Experts of a small language model.
Size: 13 layers, width 224, vocabulary 32768, 62.8M parameters.
Experts: 256 experts in each of 12 layers, 32 GELU neurons an expert, 6 picks a token, a softmax router.
Training: 509M tokens, 7764 steps.
Below are experts of layer 3 (counted from 0) of a mixture-of-experts language model. Rows are named router (the router's row for the expert), up (a neuron's input weights, with its number) and show model dimensions 0-223. Each number is 50 + 12 x the weight over its row's rms, rounded and kept within 0 to 99.
Before each expert's rows: a language model's description of what the expert responds to; "gets" lists some tokens that make up at least twice as much of what it gets as of all text. This comes from a sample of Wikipedia text that the model never trained on. Tokens count by the router's weight.

# expert 30
It responds to: Hyphens inside compounds (open-world, all-time, single-engine) and dashes beginning list items after line breaks.
gets: "-", "|", " GBR", " Griff", " Benn", "‑"
router:50 37 41 67 53 60 50 56 56 50 65 65 52 38 46 58 47 47 57 54 47 60 44 43 62 47 57 64 39 51 41 49 62 59 56 61 48 46 48 46 46 63 69 29 63 39 49 44 57 53 26 48 43 43 46 51 29 84 46 33 41 57 70 65 53 58 40 55 53 44 39 48 41 56 47 49 52 54 43 45 53 32 64 35 43 59 39 41 62 47 43 49 52 65 34 40 51 46 13 57 50 54 39 18 63 60 49 50 33 37 38 59 38 35 66 66 44 44 82 74 57 49 62 19 66 49 31 51 41 36 39 41 46 46 34 44 43 80 64 49 61 58 52 70 41 40 46 25 80 59 37 73 52 30 49 46 52 59 45 43 30 48 55 61 32 45 58 46 38 63 50 52 50 66 42 59 17 72 52 43 57 35 45 18 33 53 48 18 62 49 43 50 39 61 35 45 50 42 43 57 25 63 38 43 44 47 60 48 70 46 55 49 44 62 49 46 51 47 47 35 54 51 50 59
up2:31 64 42 56 60 19 69 48 36 52 48 76 51 51 38 39 46 51 64 59 55 42 41 54 57 59 60 71 29 57 52 48 48 45 57 37 57 61 47 49 47 39 36 38 25 44 52 60 63 31 29 48 47 32 55 53 64 41 61 36 41 47 60 41 60 55 55 45 64 48 59 39 60 47 57 65 88 50 49 52 47 54 41 61 57 40 60 49 43 57 63 39 52 49 58 52 47 35 46 50 39 56 84 34 53 44 49 61 40 47 69 49 47 28 54 42 59 61 64 41 32 76 62 36 42 36 50 61 49 72 68 64 44 60 52 47 47 31 49 65 29 64 57 73 54 67 60 36 15 50 39 54 58 26 47 61 59 46 38 54 54 47 56 45 73 61 45 55 50 39 47 27 56 44 53 61 72 36 43 52 52 30 50 60 29 51 37 41 43 55 30 41 47 42 45 60 38 59 50 53 50 51 66 22 66 56 55 59 55 82 59 47 51 57 46 56 38 51 59 43 29 53 20 57
up3:56 27 38 70 48 65 47 59 50 48 39 60 47 42 51 52 46 44 59 51 29 48 38 45 45 38 56 81 30 53 38 55 37 49 49 56 50 76 49 38 56 36 37 21 58 59 56 40 55 78 44 51 55 57 51 49 66 69 58 53 40 59 51 73 51 61 50 59 45 29 44 59 54 43 49 41 66 49 45 52 52 28 49 43 53 67 45 61 60 63 22 53 49 64 26 45 58 53 27 58 40 41 38 41 43 58 51 44 43 38 41 77 41 62 47 59 51 46 74 67 53 67 52 25 73 48 33 55 56 63 50 47 50 47 48 58 50 53 70 72 43 49 56 56 56 39 50 34 89 50 47 68 46 41 40 12 56 41 68 37 42 52 49 58 33 39 48 59 37 53 44 49 50 49 62 57 32 52 51 48 42 51 39 15 25 64 46 42 48 59 36 60 44 41 45 40 43 51 44 49 28 51 20 49 53 58 27 58 50 26 44 66 46 52 59 51 53 42 47 28 42 66 47 50
up4:56 33 55 65 44 49 49 59 49 59 45 54 47 38 44 56 58 44 66 57 34 45 48 26 54 45 55 57 28 61 39 66 42 43 64 57 61 59 32 38 44 52 29 07 41 57 53 36 50 71 50 45 53 53 57 44 58 70 44 57 40 52 44 85 42 45 56 52 51 36 45 64 55 42 59 43 60 55 49 46 57 25 41 52 51 88 55 55 66 29 36 45 59 60 52 43 57 62 44 55 60 45 58 49 43 60 51 40 46 43 49 77 55 45 54 63 51 53 75 69 42 76 58 54 93 45 39 57 51 87 53 42 49 52 49 59 52 49 50 62 56 50 59 46 56 38 56 37 81 58 38 48 54 46 45 44 59 46 64 33 46 50 43 44 25 45 48 55 52 48 48 52 56 55 56 61 41 51 37 37 51 50 42 24 07 42 48 37 42 62 29 51 46 45 45 42 57 53 50 42 29 42 17 41 53 55 25 50 55 36 40 63 46 51 55 55 46 60 47 37 39 61 35 53
up5:39 23 58 28 54 53 48 34 52 44 55 26 47 43 51 62 56 52 46 63 44 42 41 59 45 65 47 67 52 50 53 38 73 65 29 51 40 81 49 45 56 46 50 53 51 53 35 53 52 69 52 41 53 37 39 62 49 71 60 39 53 59 55 70 58 48 39 42 61 51 56 37 41 57 17 46 69 55 51 52 52 66 57 39 49 58 56 55 55 42 68 49 68 48 63 53 39 68 32 42 33 52 51 39 62 53 41 63 38 55 57 69 39 61 58 46 52 53 54 61 62 53 59 30 64 56 36 35 48 39 44 49 62 52 40 62 54 47 48 64 53 36 50 43 45 50 58 06 68 70 53 62 54 62 59 59 48 41 58 26 20 74 48 57 56 47 48 45 57 73 49 60 44 54 32 39 34 34 54 28 43 63 55 35 54 50 63 79 29 40 63 38 47 56 59 53 61 56 60 58 36 46 27 68 33 44 37 53 57 46 59 58 43 47 30 26 60 13 58 55 53 56 53 64
up6:46 48 48 67 41 36 52 62 43 47 44 69 51 44 37 44 59 48 67 45 43 49 35 57 66 41 63 65 44 48 41 79 26 44 48 47 61 53 46 43 46 56 33 03 28 58 47 48 55 46 42 46 54 46 62 37 63 52 48 47 43 42 49 87 46 47 54 52 49 36 60 27 55 35 72 46 69 55 39 43 56 27 40 66 53 67 46 55 53 34 29 54 56 61 32 39 56 59 57 53 56 40 71 36 36 42 58 60 55 38 59 62 52 50 54 58 43 53 52 55 29 87 65 39 66 51 52 49 58 99 69 53 46 47 50 59 54 50 42 59 48 59 65 47 52 41 53 51 56 55 44 42 47 31 43 53 52 51 48 46 60 51 40 39 43 52 51 66 63 45 50 42 62 63 68 58 50 50 47 42 53 49 39 40 11 44 39 38 42 55 40 43 42 43 52 55 42 52 49 51 44 41 50 12 64 61 29 52 47 54 39 58 55 53 64 55 55 57 37 27 32 52 25 53
up7:55 26 57 56 39 55 63 51 55 47 41 58 45 46 39 46 62 48 53 52 41 50 42 52 57 42 63 73 36 56 41 69 33 56 41 55 54 58 44 38 56 49 25 17 32 57 57 47 53 62 43 42 51 44 52 41 55 76 55 59 40 54 50 83 56 49 53 55 41 37 54 60 62 43 58 48 85 56 36 47 59 10 53 32 48 84 52 61 68 35 35 44 64 51 45 46 45 66 35 56 48 36 43 37 50 55 51 48 48 55 62 79 47 58 55 60 42 52 52 79 42 73 69 36 84 49 41 47 45 49 58 46 54 48 44 60 52 46 53 72 53 55 52 29 58 36 43 27 78 60 49 46 50 51 52 55 45 44 48 42 45 53 45 51 44 43 48 61 55 49 46 59 52 68 61 62 35 47 41 41 49 52 43 16 03 51 46 50 45 50 41 53 47 43 43 38 52 51 51 48 32 41 26 35 51 52 30 59 42 41 43 64 43 55 46 49 59 57 47 28 42 70 40 53